{"n_experts": 128, "router_cosine_scale": 20.0, "norm": "rmsnorm", "rope_base": 10000.0, "attn_scale": 0.102, "beta2": 0.99, "lr_head": 0.0068}
Below are experts of layer 3 (counted from 0) of a mixture-of-experts language model. Rows are named router (the router's row for the expert), gate (a neuron's input weights, with its number), up (a neuron's input weights, with its number) and show model dimensions 96-191. Each number is 500 + 40 x the weight over its row's rms, rounded and kept within 0 to 999. Numbers have three digits each.
After each expert's rows: a language model's description of what the expert responds to; "mostly gets" lists some tokens that are sent to it at least half of the time. This comes from a sample of Wikipedia text that the model never trained on.

# expert 43
router:548525502469506475524494468524472548492485453546520519561481457476503543494490489499525495476487472492517572528482487516440484446592522521423480573491510479517459477536504573476484448430418534492501548488446518514501437453530550527503483507515436513481538486538514557407502470461479498523
gate0:504610507467519498483502550528493532501462521549472506483436520493457498541445478545526488523437487429469526467516540614482499395556468490437517511452510522524500431522526461530549513500560541494464496432562456486518475506505508506546504547472521452452472554456471518450503498541526491538
up0:472533492507414504522508538529484511433479456459518539500430531497456468479454508541382525597501489492485524460484449494565502456515511474517498568446465449501552451481454477494513473493539512521445516448494546510454494479417522540493504529510394422507497481481477502424506439508492494499
Description: Word pieces inside Indian and Bangladeshi names and places, such as Kul-k-arni, Ram-ad-hana, Khan, Singh, -kar.
mostly gets: " 978", " Khan", "enko", " electors", "han", " Singh"

# expert 34
router:507522457564514547496480544554518450482525502423467477481533479526546496488474460466566450434521532522522445470597513447439435530469520592479470535442503459531468537513438492455497466509488494502474463495568526490568487495501414558468533532517470435485434508461473442524584505476545456473
gate0:524491465523489450463499517408501440510467547563417485483490552475550515484475546488466444555417498468519484530535512523472477530503491440523535543500587540459514483549485503498540428502526541507436556492511496518467557491419592505505430511512549516542499526501514449536497552469538506473
up0:471528505533546527450553519500550471463549450587509584491463583451494443468535496559516499499475497462469511485556437599527541535543422490463562587525475470548531445543490574503480485500549534537517457493541527503433520504536542544490527534510450454536456523506499465473527463407439521451
Description: Digits inside large comma-grouped numbers in statistics tables, table pipes, line breaks and list dashes in formatted data.
mostly gets: " Goals", " Swing", " Coordinates:", " published", " Died:", " −"

# expert 36
router:499516484464510500460530524533479473493442460520492564529565453523576525523423521441606557444542485539531474501520502490459454468462492549485499492462482496524477442519453435544471473466458498538484499533483536523598582429479450481482565512467507509562573461526439484502482495508505480508
gate0:525477511440499473440524516568485553518487469469507431473582512487462584509498510520495508503477495486493505463520503480507479466561500478475488494525527446468463457545489529492472493548531557525532517489520517559483500511481522501494478493523506537503510453494421568467473545556498578543
up0:545505473455503454481533491488460534521519497482533506524530535534410478554502552534515520453549507525522498512514498483557504485533506480572465451453545442409441454490490466543486540555514492468495507482495534494502522456549505485488463542468488489594426420527434470451520478442466476550
Description: Nouns and suffix pieces after a or his: based on, politician, professor, video, police, war, trooper, royal assent.
mostly gets: " video", "Personal", " based", " politician", " war", " professor"

# expert 10
router:475496474524528583521490548553513479485484428438489530499479488491528557474426494462493498453567443505557502511543437515453517448484499515443523468451441398527425469523494473544414480461517444431469475555484521530517463538487511469525541482549554498535436434503426541538475484513500542529
gate0:401511536479534604368471481445491534498510474446438466533466489430528503538472552511527470561501492479466501519546476486475560567430541542561521499489507458541474515537437619507565463469505453501512437443500496524556500443416543508441460465480560500549477542443510525556496507503474527556
up0:441563528480534546451508495524459582444535454471477465504472484439472575540432568516490449567495522543488474498574515567454506464432561523485499543501529541485454494507525518477502464466561515553495451482471500472518504462472532514491463516496543511595512569458465555509541462499479503533
Description: Word-internal pieces inside longer words and names (Dec-im-us, Sup-rem-acy), Korean or Japanese byte tokens, table pipes, and sentence-final suffixes like ers.
mostly gets: "s.", "ers.", "ation.", "ing.", "ed.", "es."

# expert 18
router:541576528455490468487491542451549517507538422422447410529511516461493512477474464551490476487475419489588552540465437497537498492504446573525525528520508447403508508511492519434536447476541547511565532458500517472485464478517569512522478512480488510402516499457513549527505485521483482528
gate0:416443480449407544566467452456488541492461495451439526497473542437538507490680467466502514481491506461495404453457566513477524519527543474512530533471466623451520532531500512529572540423508573465561515457540467493513463530518560419528474493453487449521476489499533513503465475461519486528
up0:535445522471490522489458538463444516531544532463460474514476532434527568486538404511495526532453516451496464497452529585517523450486461428522548485488509486455515498465491573546514528527439550536484479500525409517493500497536560501486475473538512474554502508477500563547459510488521498549
Description: Prepositions and nouns after species or nationality descriptors, e.g. species of flowering, American tax, professional footballer, for him.
mostly gets: " professional", " Carolina", " classification", " footballer", " mi", " television"

# expert 56
router:485497512500505507493518522498502545520495502502379438485586513546560476525545458498509483483453584463537524481523560474491606552524520547553468469459495489505474507515485462463547581436568468478556501595504463480563538433462601390534509495466511509486501491533569481515478482460514448521
gate0:546441501410502555455540526539530413482500496478477514475556465510478550547512550464478487499504539449515430430531517541532520484531450547511528522465519447417481541512529514495476452512571503541514501513539453518492552521554505504440467524506491468453476494526541512515518481547470513458
up0:503497467503515522493448482515467521543491536456520469468489543499507531471536470470496519473520519510427535517539502487460404453399477476512460490476509491565458478453520490487495556589494480429487529491437543487533447505518447460528530562530443440569476557429516568547555477511527515531
Description: Newlines, pipes and words in music album articles: line before chronology, Label:, album, songs, guitar, review score tables, Plot headings.
mostly gets: " album", " Animalia", " Label:", " songs", " music", " bass"

# expert 42
router:515522523563540603468414587507486540405541578517473522508513408508503460546485470483484532483491458476490526511505458536510526538552552544544482501516509499479445498549449568521469478519451416468506441553474542464580428536404593446478440536411576491504525556473503458569494475486463523513
gate0:492509540530512546542568565522508472506492539504562540565584476471453500495544477487415509532570518472491536471523477512546475502492514490513485525493522493496536497555487524437492515504459472500460541445560572507556514640516560563530456509540457497582507570493502507433509470490464579494
up0:533494426526488522489482430494482423571557558447516491494419461514482531553491482489510519477467553550539496557554560595453434543580425450477417456536527474519466505471510539488480489526505492496441472408516496586427478411506437520487530469553449485453449445558502420516452523434522508527
Description: Word pieces in non-English names and CJK byte fragments, e.g. Cl, Le, -L, Quill, Chinese or Japanese characters.
mostly gets: " Cl", "cl", "-L", " le", " En", " Cas"

# expert 25
router:538557493491534483527560528538433503495555538540390463472516574550588442512503423452523540460488552343526504571482513484497532498522514523507485460435518544512518473532430427479533453486519493519529557530483451516458537481494544497516510544521502511472483453567525528460499475519470495486
gate0:492588448522457476585502430478460586463534468484499497528466480530512489534566493536473540487569473524540451460557441477501517449471493566492488498542516532500475451484454525494528499464517509471477556547575477477538440533501544459493472526455588489522440567528512550486469404431459468527
up0:472536483556501549475436520569504510457520455439529519513505539467439508444451496488458549552420441560500514588446559530509438571513543485492459543490429554556489512538404521412465502513502405422437442552499431520446491520526516491559508517479515459507511477543591499504516455500528490480
Description: Words in film, song and album descriptions, especially stars after "The film", plus film, song, vocals, released.
mostly gets: " film", " music", " vocals", " song", " character", " video"

# expert 40
router:541586570527546404518456512507615423482467552455486483514456587499564424497486499521503419511451485483477497508533455481543517527538462542488484554510510535483411503533486480517526438572488492452533493521507516509524575545462529489479509519465495492485491516451488415555444534522452488527
gate0:503468484509538545476492564497431479459468465448494434480449478578496523526501454482597517527491450476549519510475551509442515511554434578468462453528500554443486481518530503477462528501400590532436480545464523495512444508468557509529461465568536478458509462480511498470510533498532523550
up0:516552520449508518495437454452456504581494511480521481512582487504509486563509519468470470465522445516417468505512448493532514511483522484518587572571510468492504503470470499480487438469505510501631593414593472454521529490501447514493540479458465537552521490475473472518508512504482491481
Description: Tokens that begin a line or heading, mostly line breaks, == heading markers, table separator rows, and first words or quotes like The, A.
mostly gets: "|---|---|---|---|", "|---|---|---|", "|---|---|---|---|---|", " Turnout", "==C", " year."

# expert 9
router:574525538451452548547483537528499488408508443508515500466499491562488513577556521469532473494544437480448509572508527554474446448498495546502505527483506526469521543544485476508567519516416519517516499510577466482516496572508475408542511508431491517485423477527464525441547477526469517568
gate0:444501483504505542518525569421496528480500482469526473516419502482463433547591468428518467505511478432495487541551499562502444423504501499517481560454526458460459522560489437517453524489523605454399522551506599468505434496491518496524511495465511499393499573518463453503434496518533557498
up0:556455582472502453495514562562492511449456534463503526495537422519555541497515572492486490483406533500509506455543450534486541518503462565528496504442501500573565541436465516516568443480501490510525480494536447530577537409555457505496529495447464483601528519503490517528501541496454498468
Description: Verbs after 'to' or 'could not' in narrative prose, such as place, strike, take, plus prepositions like during and against.
mostly gets: " Kingdom:", " During", " attack", " father", " visit", " during"

# expert 16
router:503542514543457538455433483486540550519415521521528479498555419530510478593517482461505464525438603486497471489451486509541507544503437475546556555553531530522498525539416473485449541533478439483465499502476497463534540483459522407493541463487531479553449531548423474525465466498400420550
gate0:496475489461542556508492504503522511460503488522487518446534474552493443547460502506552560560532504473574455478471510537518472457540515449531541540482563496522482455524482444518501489530476514519546447481500499522573450490419475526455520604486500508511534443545446457448404554498446470459
up0:464510497558463514488536529586485552488517499537475531527421474572528507487472464564535487433512529474464468512498552423531401505479465456553540475388563530585538519461448516554493570487588462578479506590540490528491513567552503506498532522482493524529500484509510502545553451563490505543
Description: Second piece of capitalized names and headings after an initial letter or short stem, such as L-ut-on, W-rit-ings, W-ind-ows, Win, Bil.
mostly gets: " Win", " Bil", " Sal", " New", " Ge", " less"

# expert 63
router:495562463551574522508517514461570468518467528460523519523503449552535524528546562415492497525462524530541497560476458483525485548435450513460546628466518529503445517535450463464463519544486487501436532525441517510506524485469485471445503442525478466480473489440394535487508498552478483556
gate0:528490452374492451440481529482536518561471527486482540559486488511539431461532508481441523568506471435519489489447528460497496507549525507473536478559551474574464549503515511474405500466484502460571529521502514576531535389486465510491473470440498402453520408471532472509492572475516436489
up0:486490585499452534510484499516518490483484560495578429485472472527544489463522479470461471563479474483491548484493517494463498543447428470472529487499578563486467524476452507480468552508481453502504496496536548469492589454481515521442557457488550454483403519536478438514439453476453448473
Description: Pipes and numbers in election results and statistics tables, and mid-word syllables such as 'ic' in relic and serviceman.
mostly gets: " Candidate", " ±%", "ic", " (0)", " place,", " Kingdom:"

# expert 5
router:475505461539520507439491514438497467453500525547453508480473490442517481483509424436544498548504549498527448567433495532401493537477540570510532494370506484388479525537420555595487541529482563514461523487495512489508488514465533533576485480398516527446585578477505474551541467535591498524
gate0:484489534524538543450518415450610552581508459488496542547436492541521472553480477447516541496520554474482487432523505529528494491495473494494516584518578482561545535498502464524504577478556487453532487415578462475466597550529558481471434516517538454484487571563493473487535528456498541470
up0:523405461519458475522510511488462529508513531504511451554517556474454556488509514543514478450571486509471522494548507424544594522491480476512517507504516563497489516448480509504464505424521547515542461487428522534515489484502428512445511492563483522516419440534449569475479474557403560488
Description: Subject pronouns like they, he, it, she, plus than and of, and mid-name pieces in biographies, such as Ma-uck, La-V-ern.
mostly gets: " they", " They", " Route", " than", " Col", " Can"

# expert 3
router:500552483583484494485452469499583495537498539536500516497505426530439464483478517459536531523479554503444460528486427526538580589497558536511491566477476490525432530499470447507489541487484518482488568451450466454485587493465489460460481466457469424459504496505523432562438480434490514522
gate0:470484569522511573639496494497508473499482551512497549561474453531497545506563407547528482482506501474486525516444460501477524491523498483463550527476515502481503507490479501499504406508579501558477519515532598561535453451513580507517502464504515488505485507518569518527469454493505547449
up0:507493472490520527535571451471450473502560581503557536540469449543423490528502464475462526499531535501483490507455483559507568520514485450489527426506560520505537539470440438496483397462670521555503515554493524525561488487508535475503505437555540453592517561522555446563480485452450522530
Description: Single capital letters inside or ending acronyms and codes, such as MP in MPs, SPD, ship hull numbers like BB-59 and SSBN.
mostly gets: "P", "M", "L", "S", "J", "K"

# expert 4
router:513483530445513534537422524460537512459450493446540423452515428609531475592552573477546474468515428450503510449488537594494497500462447550473541528489463540527468552532432480461528443498434522523447450530540528474568503445530526519496568427449583492520549515514536506521450441483470501500
gate0:446480422528568475513551462553587458529520486514589521485488491519515512554543492517521538449473544532490486517559548543543482520492459496461473482510528518473521462472525562495581565582533471410494524479487460455509492492542570500503523514501507476517409495468429472500475530543357493535
up0:521491431516540452501536507535558461519492465505450521518495494532444464443494464544526557522496592505374528473586488518514534543487520458529457469594487496527532409491586494582524514514515461440499570506495471456524478519451543520494445502539496519505489534484444468514517562471470488474
Description: Verbs and nouns of intent or interaction in plot summaries of TV and film, such as agrees, tries, tells, offer, relationship.
mostly gets: " relationship", " love", " get", " name", " wanted", " goal"

# expert 62
router:485459456523556507561487464524549458482500557502476405506505531490573449511455494555484504523468518493513399469499412554481512500561468524506488519465526469462487494507478473494470489456425508534478511491532517472451556431512554486434452518495433518551538595468516379520500565481512490450
gate0:526527477440493535504512498553504507477510476449492518509450517438491560491600481494461493438569522608525542435490499498628481433444503392549475517470500390450524513457531465546533507522473532515467505465504493516443546511540543546533540574570539493522558459467473455514474529539474519501
up0:576545506535483450565466487451428603544495540494543488445524558431509480520472550519536530497522450431469434544442514464525426465520516508539600548480486490523510500456583538501532431523488511528557523488513494498547496483374516468507486528441529531451445502518514545494475432494516448478
Description: Numbers, goal differences and pipes in league standings and results tables, such as −13, +24, Votes, Pts, Swing.
mostly gets: " Votes", " Phylum:", " Swing", " Sl", " GD", " Succeeded"

# expert 39
router:463512510509562461517416530513495514502490552492548551486468464514467546490537532466555451572528533463494496531508488528527550505504532520475492485488500444497553489553505549484493471558448570500486545470519425470470519405563489467520473521444501527465539484524512479508464534498536445515
gate0:546545467535494460478481525531526462483518484501430572457491545593537569539475506485518448474474478530517501575484476460542517519429516514534493461482537475528566530513444497474445532533561540503433451574469499446449483493525496502554529521484502529507489424511496425451464577507470458501
up0:508571478454489474483485516514511508573480549486490448502492487520503439471492545517507451520461431519485547527557523531489490456505419558528493432518490476513467497536506541435435402529457548467425548523551515528506526510489515494524521566474494508433550513531516465494559455548502466468
Description: Capital letters completing abbreviations in sports tables and organisation names, such as RuSPORT, NICE, ILTF, IEC, plus 'their', 'its', 'the'.
mostly gets: " their", " its", " these", "I", "E", "Y"